Below are experts of layer 4 (counted from 0) of a mixture-of-experts language model. Rows are named router (the router's row for the expert), gate (a neuron's input weights, with its number), up (a neuron's input weights, with its number) and show model dimensions 96-191. Each number is 128 + 24 x the weight over its row's rms, rounded and kept within 0 to 255. Numbers have three digits each.
After each expert's rows: a language model's description of what the expert responds to. This comes from a sample of Wikipedia text that the model never trained on.

# expert 2
router:109142145139089108103115141121132101099135114118136148159108137102176085132115155142095136134180119120150123120164182113101105128141130120101093164133117143123126153164107108164136106142128167122130158141129129107143163140123128137108129122107108122107114125147108115157157132106162112173
gate0:132074114105140125116132134164142139158125148131117161120137138103062120115133143133115114147141101120127098147131112153137134146127123126169101101138095110136138072138143140119092114139138143153147189109137103129104132095149139157120126120181121128147170148160085133155131080116088133114
up0:159146113153085162144132125085161114140159150168135184099132097119155152124088147116164171156128142168119117089116109084128128120127130131108140102147134098118096125156160126146114140102107127220197114150124120123135131117122106121120134154135072178123085131061136096099142126126164123115
gate1:128121131165136109119149094107155111120118120162131105109139161142139118097122179114140121151091115140111161141156141134114142147145119150102148141113097136116136151158116128134152127081093128168128080136148123105109093159122146113154110142099132096114128129098104088125132157094140140152
up1:139142120123137129124157124156107107133148127138139145137154140119139146121182143132116155144164097139068089122102125146134138107133131153117139124125104131108161139097145164105150093158154109095255121105105147127116155086138067126130111104126145130170138102145147139148112138151163096116
Description: Table numbers, quantifier words

# expert 27
router:119132105133159106127117140108113126153130127121124137148097132104122144146113140134134126133133136143140095137120158169110128169120134198124132101128167109164098097139139156180109112105167160143104155115120128143144146110195167130147110114137151122142148093162134091133170168134107174104
gate8:109119117133138126129153125135139150130105097139085105106123157103127134067137163104130081176127141106141163149123119104120126139073140139172135135137149104143124116168110176161116128113115112111123119136145108138150100106100112093148117101137161104133100155128143139143136137147100119127
up8:109088137120168134101120131144154103119156115170089124171121138120137153084140124130146116117105109108116153159129150150117122110148136130121137121140097099080124097122129103145166143126129109144134166087150126150131240138129136117085113125125150163096157118111171139137109119111144102132
gate9:165127172122134121109163208110118155137113152102159142134120162131154101160138166122116133157108099146159117146081111147099158138119081146129154125096138191123133126121145119121108112137155143141136130146139134089171147139142147131109149143123105096150112160137108113087141131143113136120
up9:161122134166137143120151115146157120127126122130139146131133102140124110137142148158144111123099126122103157152123114113118143166077113097124159131136104134124124100097120138133121118137092145139119123129153139120116132216164156134103115086128108139087125125126154144105129173133130109088
Description: Determiners and possessives

# expert 54
router:152131102118165137138133142095125106150097133171127101143143101137159128160145135173162125156087107123155101154130132147165120125122128104168162110149116136115125106141139154130121138093179078112090116106108127158125119099203128133122148096136110123150134133129140133111118179154145148107
gate1:096106164125135148114125131143105087124125147168109115159116173117114164150142102095132130171147116100130098133082119128104151109094107126118126168152117101137166134158179122134164112136166168102120144154123164114133111132161144131104130135177155093111110116139157157111109132146141177136
up1:117107094150092151116164118085110157097140128149139172157092122147142105128129097121174147093114116131167163123138189122116097147173149087137107113136129137173105156107121152137125137143173151102235147108158122131137139156130109116130112117127105149155139118119095105136114128160093123095
gate2:119091110137125125143137175093132151135125051163140155145173137125073148175149146096135154080129156114097125135126109108142119129141155108132142113157147145156093118118096125128141110131143146145124102131137111164140120119178083084121155171101136094139125146116154150144112126114111117133
up2:162122123127138159146140104155151105145134146104152108112121145145154136116083167162162172144130081139146108114133169150131095093100113133085102153111132155175086145134159139159131131137096078113118254131137160111109121121106122123116129111140098156106146123121113114130101103141133120124
Description: Surname and name openings

# expert 36
router:106108130112172139126108117078160124115124138093168151115193121139143109178168097143112121143077079089092121155148112126128129106120181103144112138104113156161152131142138190118137127141157152121139109160129134122080132112098130107132162136141150118111102157138109127125085142155130118108
gate0:168124120149112167126115153116090137123135118137160090141087137156139101116137150126111144097129113161154077129127130118119115151104110137137106139108184151124109178145132151068143084143124092130145131145132135082124121125120118129132129135066105134141150136105151114158148165130118120159
up0:142107123124138160126131125105126152121087114137210116156113127164084115114116118120091147138117109144150148151143141135097114140093111142138114145092158137122091146102108136131142115150117173232170112127127150123117140102131176146151134145101123151125118151120161137132173134113109141143
gate1:117171125135106098133145126134122149146173114126106088162132140141104130099160138124133082108133111160115119126122120077105148093146097134133122112090154129097106143108101094149108066113136099108133139063115126114122151129156123109151095125146109122155141144130103097108130124173154142090
up1:159104161191127124117144103112140118129111140161122109154145109093137126172117155195123103111173115109115125120118153132115136114133106137144138185126107139081128155118124136094136127146152140128221121123154135099114142103138190148098143177146124139137149123138131124151104131136157132114
Description: US place and institution names

# expert 55
router:110133123128162131135128122121147137151130084126121107131136114144115163114136098129132150097140122167135137144128180104086124078068119164120117092147141075131135100152096175155108107092140133086111124095117159162109123133132185139138105112120151152143148119158149086121118155140088147101
gate1:100110136107115169139136095140158101102129124174164144119117124165118118120150069169119132166121140138089126136183111153112102135140092129138126132128097115138155153126109142098087125124170149124102182091114134131114113158179136087121127163142104131116146139092144119170085101143138091125
up1:133121116126167126136186127153099126163108160110122114136129123164125129160092159105145151110133136106104162126102154158138140101133121131115198108089120138126101118145117112113165095129115097129246130115114118128126082093139104153143122104151109164123105118127153127148134106132127129066
gate2:139144152169139133128146139149134090154141147139053181155155139156114120142140146120132136108138097086125122109129145116151098151123139113110165142141115095158161133132136138112128186119101122145110129090120112112100105132125144125125149155153175162119140143087114147143130119160098151114
up2:139073081110133108159125134124100147117110163167173116131123120155140124134146102162165097141141137167141110138118084104163142109165147106102103085140110146099134120156097140126145142108144130130175198153135127167130122119141120134140115123123072128109101114104181144134105104125132141166
Description: Descriptive adjectives

# expert 42
router:111124169114095130124098135074129121092108096106115152133157169121118131151126113153126120117129123161132112112174119103134131101142166079109096136153138127156094149130094127113097156150167169120147165128112082126103193136222120139127128154098136152142162098115117107166163160110147152144
gate0:115128119121126111130127108153146133121137149119110103166083130103144126171133118117125065088096133106094140125134096141130166143124092113161154140097133141132120115164155114117133082121154104120140098170138157129125088112112078120177117121154125161168093107096123083092121133114117124116
up0:151135143151135134127118161104107129128155155097115119071162129131136142147159127137158110103119144132129166115120110118137134112171073142121118104152113117131126138113149092099158164129086079245130088142131090114132122111119116152164103160140157117102138119166169117102138118096128112105
gate1:112156116122115166163149128126170107165171139117096093118121148089102111137085124121167108135168099124128132149115135167108137139133155142196137093138142173150111124135149146067125140127113131138094152109133078134126121134143144161106138137088077133112158138165126146124132096146105086097
up1:111046132171089107075117111185088109132125142095139115131127154146136122167141158118094128095168135085134119110158125159124105153138137159130099159102121087134128123131105078120109130099131117127205113104100115094141122133130130114158100120128137118137116150105119151110143150130141139106
Description: Sentence and citation punctuation

# expert 25
router:121149158151118140157149123144109133134102163157127147109173087154114107113132101110101139127132167089116140143158150155140136111131162128146111110111096149169129124104126102147135144145100135126173091129129117081101098157095103143134133160142168117089120160128147149137119131127185076091
gate0:114130124154133121123108110130131129114156134165139111110150149142160135168169114119127130113087085102103139142150092144106172124113133148146144157141141117155165156123121136150133155120119124114108130156133133130106138108137126117113161116144119138137085156120117124062101175110119161088
up0:088084149141147133169116149158114135110150100115140093121124159130160157135114087105136116104130124115123126120165147158108171103104157118192130165156123146109072106107110153135114109109133139204118083101131113091126096090142130104112139159103156145151137129123121162164149082138133143163
gate1:134169119043139119138124148154128149101118130114132150168090125107105131112114131079148111113139116117133123182135109146154164162158120138147129124174141122125150119174134151120150134149091132131119127124186144141135120101132168124097144144110128120140130102130123126126126103154121145135
up1:140124100091118142129100125135172086137106106145132145097108113122105108113168118161084138152121115091122141157191130116126117135128097097095134125121097102122173103114125123118133151158155125136255125126114133142084098150138125149142126108105128127112155095142092130167141119096159147133
Description: Mid-word syllables in names

# expert 32
router:159132160123137134157145152085172145093138156147140151089204150132113122138155104160139097153124092147102131132157144112079147179119134089126143177084119106123110164108136149111138149171129083173114151162125149119115140098171119120171151161124112112157121139135091148112124141137102149126
gate2:102142126122143125137128117149148112131132127165125120159098121116153148138110097095122180164080115147103121152099160115102121118166119174120132109117126140117132112099171134148162139167129125119137115145099146108140123160117110127132116102077132139074142108157102160108152142144108193145
up2:132108135170120107118131121117105157155099102151128145099140127175087117131130178196119107100197163149119131122144140125151145126082109113090150138145132126157102102156109105085103130126136138106133212125151089135096136112106151160114117141110135092125132165114123116147123154136136105149
gate3:109094148118103096127147110140132116145140108115122168107078131119089124159118162116133120122182103106083126121112093175139156165144123158135155137116123132168139141135163102086149158125159094118129106128143113118129126127146112107107096115112131105128089112130173182115092112149131151150
up3:107094141146120106157139144106126098158107122117133157080060129124097122172101136096147141145160101142111102163105108177126128183135129159147121141102113108140127119127160099106151150126136075134148115212148079106142136128158124088108133102102113141119107112151163160098106143154119145117
Description: Country and nation names

# expert 8
router:119118119114142131146102135152114121136063127102136110136202100131114144128108115118177122132162128125128161117125127130129098112086118134123111159121066111123146114069109140098063122149132104135135100112151160113072121144058110149133155145163180160098154160140105161120084122136137121165
gate2:126155110086119145133153147141146090157138150166151133121083154091113084121150116156128111129082126086076105153113180122161131098108126131121138116127112108080102117111145160103159111113156131150124118103117136113092083118130122122151134161132083154145131130136126105120118124095075141123
up2:145102172124122122154116141135094089126121117113104138194160115168135130130152118114159159136159126144109143100108108126156161145129128126119133135089147078167149164117160113150157117127135123088118242109178166130134134105106116151163115139114142127132116165155095136120137100122092169160
gate3:132156125116140113157128143135143121146116128170111099175115107131150140123114130106152138134124116143099129134057109101132150122166173122111128125131156132106162120109103134144131117098139139146153138134138130139140118108118152123148142127093137090121141133121186135095118120163144122146
up3:120140140125145154120125147160107112140114119120146154138144129161143088184120131084150107142133083175114141143119132118145153115147170112155108119148124120147154137107105139104128150177138124138137128205153170097134173118097140146117131106110176155096113144143152136067134109165122086159
Description: Word-piece endings, kinship titles

# expert 56
router:127152133129161142117129129148109142143091139140121169110117138170164087130143124116147126120129109129141096153151101121126145118105126144098120145106118121127156133136126105144181118130123094128109101120140132147154148179117177114125183101124142154073127138151068168124159091116091062105
gate0:145112161112128137108115148165128131181118147137152114120175148132065123128143142094098148117126134129146147127135109097140150115150096122116114118110135135112132128124155136157111131126106159101145150154178083093135155120136116126140099166127139096131140113143091106135152129157096164119
up0:109153183121142103112140124104116165110090078099128142126099168129135146120140155120096150110106139131116139108150099173143147140122101110117171085150117140158111127083127142110108134124136099213127116107137148156131144129102150134097105099158151108097115111155148139099149148127107139139
gate1:151129181137151173108153118118146110098138103127168151087122144123153132138133145130152080086129110143065144104143128095139120152136145146123132128139148160130160143155129130116158091170131136110124139131093134123101093097128146144138149102129158154109130145160140127163147129138148117128
up1:109170132117111112118143126129134093110116123144155115136160148130128114146144125138164138143109076120155153129146163167116126077068133152162113149103132086131129129112109128135147153101172141147215147138118113128111115131138136159131137129166122146150152132118108146128089153108159137127
Description: Plural and inner syllables

# expert 57
router:129124111123161107086106136102146153167142105173107151121184118114147122160143170138136136143124134177128137121136143170078128110110138166088136156124164134126131128158137146119109126149149124105107118153154149121107124126090173102170132129152153107140098166172098138112138149137104106078
gate1:133099094095131145122149139169114136121060163127101098116142119120175140083144122143166123100129143103130135134080107138092130120103125116116140151108134156147162139159146122159114099083099158109132135121117116156124115101134132118124137129100135119123117124108115132125147150112117106150
up1:160152119163101079103102159133116170129142115116125142127140152104112100147115155116174082150141097181130142098114152082126121117153118124122122132115148154114154087111135107127137098183113111082180117158140134094091134138102135142135138127121143135140145110124166150138133138148112097085
gate2:125134149137148124101142126092121082098096129154112130115103159127090132133109114168125129140120169144097107133117102155113115114131150177124107134108163088120130105137120093152138148116214135143149110117098141123126116079138115112134128134109107153115104095132132148131110134153086143133
up2:101138143143151091120164140132097105121139121144123124139092154140133110104105135162155098148133150150178094126129111155109131126151157165117118090092151110162135095151147125168120158118175121105154216105131107156151124113130113171162112122102115133138129108123106102133108176169109124164
Description: Career and society adjectives

# expert 43
router:139177122130151127150135104149135121166176121173090088171101118122112161097157123156180126144136145153131108155133157100152132139106137107173151105132128103120120104188087136130131149059143114126113156112131084136133165158164143152140094135115139135122107140086169098171110149146131157096
gate3:136111142122141118153148161107124109159097149142096151124111062117125127108129172115132142126135147129118156167153163131133114133118137138105135123155120133128106106111142139171171139127099093146064150108108114151144132137144148161139113122116167128141159081140114109084170103163162156117
up3:152147139150153142107175128118128170096124163138077153099125116116114107131068123096149122065122116103126181138136142128120117117111123131145108168156127130185158109084110096127145134123113147126118145214124110142161153162157150141163121127148192095122173117109106128148108106124150140129
gate4:151113127156117104132130147119138157120112145124149100156124095124117147113143102142155132144160127134135115124182148131103157125145149157075149102104105086113129114147084127097133070123140101111157127104130118094103096124109130123167155138127097134085119142137128162115172147096135103133
up4:099128159127138160111090121134130110131136090141103138152139120121137113107146159134123141097182139145142179117099145104140128158107140108094117119106141149174118137145118108152067107134114163125140151113243145111107156136109104129140123142075133100094132156113125155096136132104139103143
Description: Taxonomy title closers

# expert 53
router:136152173155130150158143150106143131125103103115150158096158103101147115101109137092118133115078145131125108137091166104093157120117176112113088147133131162175103106113109132135119125128157145130137095125152143113102127134122146149159145146118082153149138130161126133143162122114149090122
gate4:153123138140110100078131115119071113152108107129082130118118137139117156129126162126112137134123132122045139114120087129138134107110095149095133136138146121142110135110085096146154149136174075108117169123124133132132126128118162142110133131138133120089160104159129138122145119161096143102
up4:115108100112177128118131107158140062119156167151143102144113152115139151104135128127126147125143134127111070190147124142096117142147164139087152127153119115129090105116109139107130153148135119121099155113242149116144102159158131127141120109120126122158117127124135119135101143166131123110
gate5:128147100107113138145117131140136151154129136120094119163136127166136163130152150127177113139129117120149148178110145138110154144116146151120106108118099181141119132143113147148121172110146157149150143140147111124124162129116138086105144163124128129097137126102167092143123142133106105101
up5:121095136121178135116116113124106176128125113123146109133116112147126158146150108130122163122132124145159075140106118134106091106102114118168146175152138143158141120129145128131152132122137127158132115156148220114099144121118113121117128164180120138144175157119099146102083116134093119102
Description: Scientific suffix pieces

# expert 10
router:139166124136128140139139118083135116114104161138111143111133125111080132095101144161140135179133149110148117144121148127178127142129097175157164116120088153132100079132127128105132122112159153139150083142128156160110136105090133138107134167144132103111114149106191131094094143089130098167
gate1:156121098092092159158061114130117149140122085154139120116161126147103153138145113109110114109093132126129124115109128128149115103124129120142122156174149128109150137109108095102114144140113119123158101126188123133115105102113180128086143117132155098131111105119140161131147106159144138167
up1:139158094135110138179127090112117158164132094149114158115155131160125216160136162123146117085159135128148126199137118126133120121132114168125120160138126095089129132156115142096117131092090098127239112125151109127124115119107185134110122148129142118162122142123127111113141120155093126128
gate2:128136150135151117136107098109121122105126140113136114145144126103157126128165102193152123095147122162143155118126128160138149109114146131157144133125112113124115136136145131088127154101104134086159115129121116174092145126125146111135127111147113116118148169130171136176133121137108125122
up2:103107140136135142125122157173177169092125146121121142184142146126104133127135138103135142188111099099143083123114125107180137154124122108110102076124127108150110126118163151122139151125143168140120249115098136106145126109115126184153120162119183135092124144110129104154113105131138155126
Description: Foreign name starts

# expert 17
router:130094128119133094126123146140098076133122107130122104112184147151129137107142105159132138108135151105122156151139160133130126094110089187119185129153095122120165102076130131145183162144142131097105158148110111113165107158097135084111144136137172095118132150125148159118144110152145106149
gate0:127115132124138104093130128122120125122132155118145132150126141121134110128107117101123117152131098123105151089103157087147117124110179147150134140115138112119128113120158098133128162179106119162134115127105186131115139110088096078175147090166113148132110142141115164088114125116153148119
up0:135138117165116124133161108115162089139115098118094124136130089135078104135133120175126116137099081132163157123128102141163105148118103152118122087114085150155132108151123125113165091108169142206106090135156085145144140162131148120137152164085117100112070160139108111146103158117132077153
gate1:124178177127141129107104166100124102137171138103116153142136112141110130115100123128151137147139138147120159149108130102122147122137147132148119113152106155142122084135093161108176066172112141140134131131167113104125124175156134151121097098153108109117126148100109125135070113098145154144
up1:125097129140125097138138066159096164120093104139144144161122109155115161135141149142166081086101127116077097094132146132128134129145123138105085140174129109129124131127104088115131151100131132114214121129108134131096170088083127122137115155095108119159134139163145152101167144138105057125
Description: Fixed phrase words

# expert 16
router:106105096106117146074126151128137122102112086129116100107106124117166124150115184162128147096143156109137105117128140103112125148152119120099140171149061109141133145111103123157116154120141130119107155121121132119178148153141109148136110084107145161150143120150134117141109138127112149155
gate0:110140122110144074117101144094134095091110119110139091146126125142127133082131114150118155122141113068125126159109118116122096143122130110107132118157082104124115115116134111120124089122170112121135080088133149137132070189131091171124096084109094096098080095128134101123100114118117118170
up0:126155153188090161093139107152109115148123137133129139121111138153137129161078137109107138101104138127117119105112168142126147158109141153121141126161148159195130140138095143146146122170139174216144103139134142113151140090154059098093150097157139138117122142129150150117104135103085142122
gate1:126123132120141135122110095139095158113119183121096125170122129122116130122155129089156133156119124152119119173122147159127085115137130164161084134140121150118118109134136113144111113117124128136125132138098128120106113137121128122122103136120147103125128145126097122120125161140118121082
up1:124159142123152072141147145154149107142164106147154169138134104109116155123130086181123136160123132120134133089139127139121128148101165140123113143090136111140106094143146117115137104155130104164245130100148127132119129088156116122158153142099106088105103157101150153121145112148140114127
Description: Quantifiers and of

# expert 62
router:125126158124136142172147124120113092111131143113097112095107128113127107131140162125117113066133118122132147120157095137085133143118119099147087092122134152147085140121122105145185081138140161144149145134133142106098123116197119116107141140108156119138168089144109089127160146163141165135
gate0:125102099101143129135108153132133120112156166146106110124139133130109132108136130111130132120114163130097161177116164104135094133113117160129148110072073136096147148171118162108109141083119136118118180102172140120118120152119128123175139115120078133154130112126121138152077159093104103112
up0:141135121119108119087104116143146144174125184103163127141111120123126108141168134113120111101136172126153136137084122125158095091157144153159150166115146116175129141124090122150126118087156162184155166133154142167118122138120171147147120137126144139172133136118119153168123110131113105131
gate1:139154129117137063132215127119130103140137139110145158122121107151132120136111146147147121158107107133103112113093152143160133147103143122155125136168137125118148130124158127145152138130139125128087089137112154134167141141113139108110140133141132111121113132127154153091128098134140139156
up1:170119100133148107095099112141143145111138111152112119162130157096164135124149124116134102127122176125111138139115108104089139082132110147094135125100129124149096141123126149132077133170107094152223158154128096089117138090116113153133124126153143144129113162104117115142142106114118104137
Description: List dashes, infobox bullets

# expert 12
router:135162141126140096109138155109167116097133119135150149109093143116096132140128131134138107119112119148104150125113130116160121163142097200091176165116102153149086120092116124136134176137149099171131124157169131122166134144255128150115103110129120113145154087125123134128144105112113133165
gate0:134110128103140148190106105114094093163118145092165106118150127108112147073122131107150127111178144168139108121144143124082148131130117085131052129128133093114140139148108122144123100138139172148119139135137142147105103097160105116123104144135157145110137134094131124167163128155138138139
up0:127112141101156117114127123087138141135133121148138148152118094149122109121134098127104127149090117166117137167111148113105097137156123141093123153088123098086116110121143133146132156139130141217109098126155143102167090118169095173071104138109133170129121130149123122150099106130094156136
gate1:127133110128139096136113109132149115107170129166118144169116156167109135117101130102126141097113120174079111132104144113142135123129123137117121113104117096124129150122123109101153155105143125131118147123137137070125137164162125131128096112111156161124170138107160124155169109131134143110
up1:129155124165102143108089144161153188145103169133103101138138112145122164153169121139123151192131075124155168107092108131129107119079126138133141144110132132104106159122105113085109131106111104122206119089124081148121116169123167139123112107127157099114105141128153127146108122138122122155
Description: Agent and relation prepositions

# expert 5
router:143121113122138130123141115145112134116128114126166100138134078147119095149118137104124123107126157151112190141109118124156094095171151144168169149149079128124163107108103137125118121152101080157135133109118132124128103121075107106140130126148156112102115125170130191111104115157135091134
gate3:119122127083120104084093126146119149148153137138115086142147155123127128131155130127131113153135135154146102138146130119142145109137080151100132133069128155144103100115173121132146188098128121113112100120150131148163112128137167135111108136159100124138111149127118121129111138099120106130
up3:145136140120163111111141160138116128156132109111104100124144101129123136129120086114125145138157143096096132098137154102125129161140171100127176132133122103116076144158130150090143149144098126133124107239137123156128123174116150112122104091159084113117096127125116130117129126135165124124
gate4:117155150156155093145099134157109134100168132104140083123149113135149133155132120139127120112154118102129162118162185139148133131144107153100071132125138100140088134146123112138102138118124100122135163134148178110110129138144118099157125145200123155155140105135128107101160149123158121140
up4:126157117126114185130145126134149118171123122133133155145132156114130134149152123130184147099139189151143137109144105120123150164167154128105154078144134087107122167153149089152161110102129131135177140128215102109174128118123117131143114110107105111140130142136170153149141179135135136103
Description: Everyday noun and word endings

# expert 18
router:101137140127104119109175108125131146116169118153117163097090114111140131141125174113142129139106136102138137128170152139173112133130090182128178166128089131161116125134165126164168155141129108139097151156154129153178108105238144139120106133159134129154119100122138163133138107142141152160
gate3:109148131138112142150121154129106155127126132100147125110123156105120151125121117108151115101179102113166126132117136134110148143136111136162126109118120141138095158159094133061130070106110143113130118110152137137133121112108148096121115143080145122138125122140111113083121115128134083151
up3:110175128188133128167147139136105125177148142132136157114110110100127158153101138136099145112178127102118108160138149155124140154143107144149098074143087115167139159142081135100149072137120156146115143208143089144122132094101139103119112127118136149125154153151135090117131132136148128118
gate4:128117121085141102143143125121143094110156138135129111144113127117111120133120080141139149162135128152159161129135142172113138138114143145109126102111117077119109131082149109128122112128168113114143154095105129132122168143111113104129145117087108140092112135155151146127116128099148116120
up4:113107147119141120122156114124109098097176107128123114128091151124119123127100117121129123130122149133130149086142150158109147131126120157144146121119117076155120085152179082097133122100144144157128118117232129165150159132123136118134133165099138127135118086133138141124132106113143112143
Description: Locative and temporal prepositions

# expert 14
router:168145156117147132130136107128110112133101088093128169106128153142134116127131080106098113126150135104137137164136067127071164131138150138084103136116106167127153137124144120103116140156116123147189095139104139126098141129090117134139122110127087094114087178135143174124108118090162106107
gate2:146137098158095109103147139147107119082119115115120144150081130102122118130136132124103129159147133148117149114120098088136130152138145146131156120093113102124161129130126129113161107125129192121181118088117134131140139131115163115108093173119131172129120131114164128108105153114110146166
up2:098123130136119159147157121104143143060122141144136120111122195121094126140094121115148150154137160152154113128125123099119136135138078114106113138158118101144191180120125118161195144139133166161150217136134108148153147141114139112139110087130105128115099154144134135141156129139096138120
gate3:120141104096080123074099107155100178129127106142099109119151126128123132122130109135138125099106110109136094165183162134130109132111149142132135134147130121145118157132155130136107156107177094112156099107092142109144095135109136182122108092160155127131103131123072112127124104186128131112
up3:103128113133152144143137129139160147073107142131141111110129105110135169117124080139104118099150139141167159126109136079120148143115123086077125146165123138130140101162098130119099134133100117122121120223120123101140151140158170089166113116128133130124125141116106110135155130142164109113
Description: Mid-word t-syllables

# expert 26
router:130164123109138138163133136103139121136156121136131161176108136107109150117136146147097160150132124139149126169096138111109157142154182103109162094121092131122152112184102132124117146099139113095162120135103101166097143129149130173145085117113106135103115130098183105147115136110145124109
gate3:113138138113147114139173101169138132132111137102135140128132072096085143133127157142095119144121117138138144123094138093185127185144133101168110118145132129123127134133124131135168199105138095125136176109132134142122125114149115124134146110117103109096145162170158174096102128125131110137
up3:126071091162137151166101160115116156140160140181127141117156169141126128119096160159143157130128138099144149104129116176137123076118113109141126143092126189148193145121129119129128141140125129160148104255135137137147147114144108133127127129140128108131090150108109093126111135154154157124
gate4:109114118097158150154128137116164116122106110126155139124082117079105091154129131128119137090122143118148153123122105091146159129120128141129096151104134137161122107096130130110125108119137131134129114161083149154183097144111128147137142120116131096122095176141114116118118124136082153176
up4:107106166128111158108132129150138195101136119141125141160138090113136115126132205144113102160133142125123119078116134122115146118172135114148112117132135153145145145159116167096127103094102151105112156147255122078113123115156187108098124144115099112106143143127115141123133118107116121091
Description: Scientific word onsets

# expert 24
router:162107101190135131157163147126135122078120101166112144123093168132130138111139128143191139139119091149143099131100146123137153164155109081146133102092128141121134122156112124116133115137143104122129172149118110154161166130234101109145130139103098145126128064115111110128117157183120187148
gate3:123163109128138159114133159125127131115144141119102120124140171127103128149175129142154129137169131147184131142129157117124100173148140105161116113120119131144128088147164115128157129137184147119153181143191151159126138126110102133141120135130120117126115127104131120123146135102114111125
up3:084130107118159147123135147110140106135127127094120135088122091117102100113170108143168109163134118144173098138099115125141123155115141105139124098154139159182143105147135149139116125152164113140146129209177071071119134093116112159170119127145127131139115104133138141132191138126166124152
gate4:106114148122176082076143129142144144083098122151118149145149142122107137110100140140121120127162124114150114119111132146156121158166134148134158124154103112144126177143111131162133111146122153128158147133122102195114138110131132106152063159118086093123157129118137166086117095099088106105
up4:117141131122164122097119125120131111073139102185125146141137148144116132126113119150101127118159100124091124118123090138108122149143108141180131121132126106113108138122116146186138109145097144114134147156252096157114157121159130103103101187146125102121153090121143183075092137128106122121
Description: Article-initial capitals

# expert 29
router:131158147152109160125126155085122128158134123112154146121185118109146130147104115121120156194149108107161119136169157136092140138126134075149089150108173128105109142123134094138127119176132131160130142134141124103100147139151103115135188121131108140157132143121083138136146111118123136105
gate3:156166122104111106106130152188175129140141150146143092149145140148115151134147072160146119129119115150141135111091163176121172114091116172109148133125131121133086142146120132117175122125102113134113092127135119131123161165110126147144126114121117101094119131106134136062137143110068128103
up3:145156096135133142141085127110085167115131123124155176149161123095147149175143162111128120167153128144150136083122162131113109127174104140115108137118110132078125107145160150162157160122118123092141155235132135122125100085086121109152090149133203115139130137137119159160174146148116135136
gate4:121104107125179144136127082119105145117133172120133135107136127156147134123134111108081171141144103115116101073126144130098147139165135132093119119101173120138151146105132133133125122125164142115120051106142130120119094096116124128150089085120087084154114094173143104125149115128117117131
up4:104165153121042124098163117115148103117151111132142135153170105115109160108165132155163132098129143155122191111151087118148142089148135117177135125142096149155109151163088172117126113137101116132152188151210129125103132106150119120124123118146145178107134153146100120122107154140114121150
Description: Plural and title endings

# expert 38
router:147171099134125110121124118126107139116156122171099128132165139121073131155154115161137120132120139120132163087125083160148140116124186126107138174130096167111167146101120152098117104128110125147152152159145120135142125130229102105140110132094124071150133092099106135125142146099166118154
gate3:095154106122136118128151140093101118132125079113149150114135146141123113119137158157134111114104124141101149141121155150132167114113127102132097136116108133115107142168098115112131120134146128157118167102098099143140141126108124173132135091108163147134131121090127156125134162166133108126
up3:110099163135131136138107150140161164153159153111150060131108148153136141100096113078123132125149162111125072164100127072119080128100119145125123093111143112135156126139120131140124144107130121118118133205136136136127127130149136163145126129124080103166132139133112101114107142128111157078
gate4:139104111135141141113127140148126149167164118144102118129147147148161117086151114158128120160086162095080120145115127147115147135110111128118132119127129141106158132127130127132136148138138060115085115142172143129100114132130117134167120085099139082129121120151160096144119196184131171113
up4:162133118130123122129118164181141144153136114117118145143134146123098108119104136142117111131118097163111079153098125103162168133140116148116107124126120159133132102125138144123157106186152125131131106110245095152127167112151120141137092107102124146123126139120147155122139157148140179119
Description: Year final digits

# expert 9
router:150136129171127135167119153106117121141129120125161158123133138105118102084108117113106153131119101126105094095111114164115128126117103083145101135111184102132108129097125106168107113110115143174118128089098130150152098116223122143125145140147107127121148090111106081146140152149116167134
gate0:143172136122097137112111129106164117140134130138145154082171129134179099143116163115121139115111092139134107113087155131103098108130166110088102145071125148179128143105151138162155131115132126122123112135102087136107147105134129163111117161145176137196163148138115100157131132137122148113
up0:175151094086151086119123140156121079109142167130134066140157107113145143115120167105142120089094135147152115083084138148101096117110118112119139131081097105137118175106109162138146128111145088226136089130101137131114135132136108125097116173129119150173101092139099148123121115122145106143
gate1:124143126081135128091109137105111111123164137099113114134152164122123150095125147136103136123105102135148165124142130146108139114085132114143098102156112150142148173101164149125135134113124129104132162164123157127159098140155164117101088157140119107100120124138136082163127124100104103142
up1:145092142156157116157136144077166136103102119140115098093112149186126192105085183126077129134129145130112145139133153108154132097083137132080137143124104153122127103131124096134133114115144099132233101143139112129137132091176120138124136156135131177109139148123104125132101155139140166123
Description: Table pipes, foreign bytes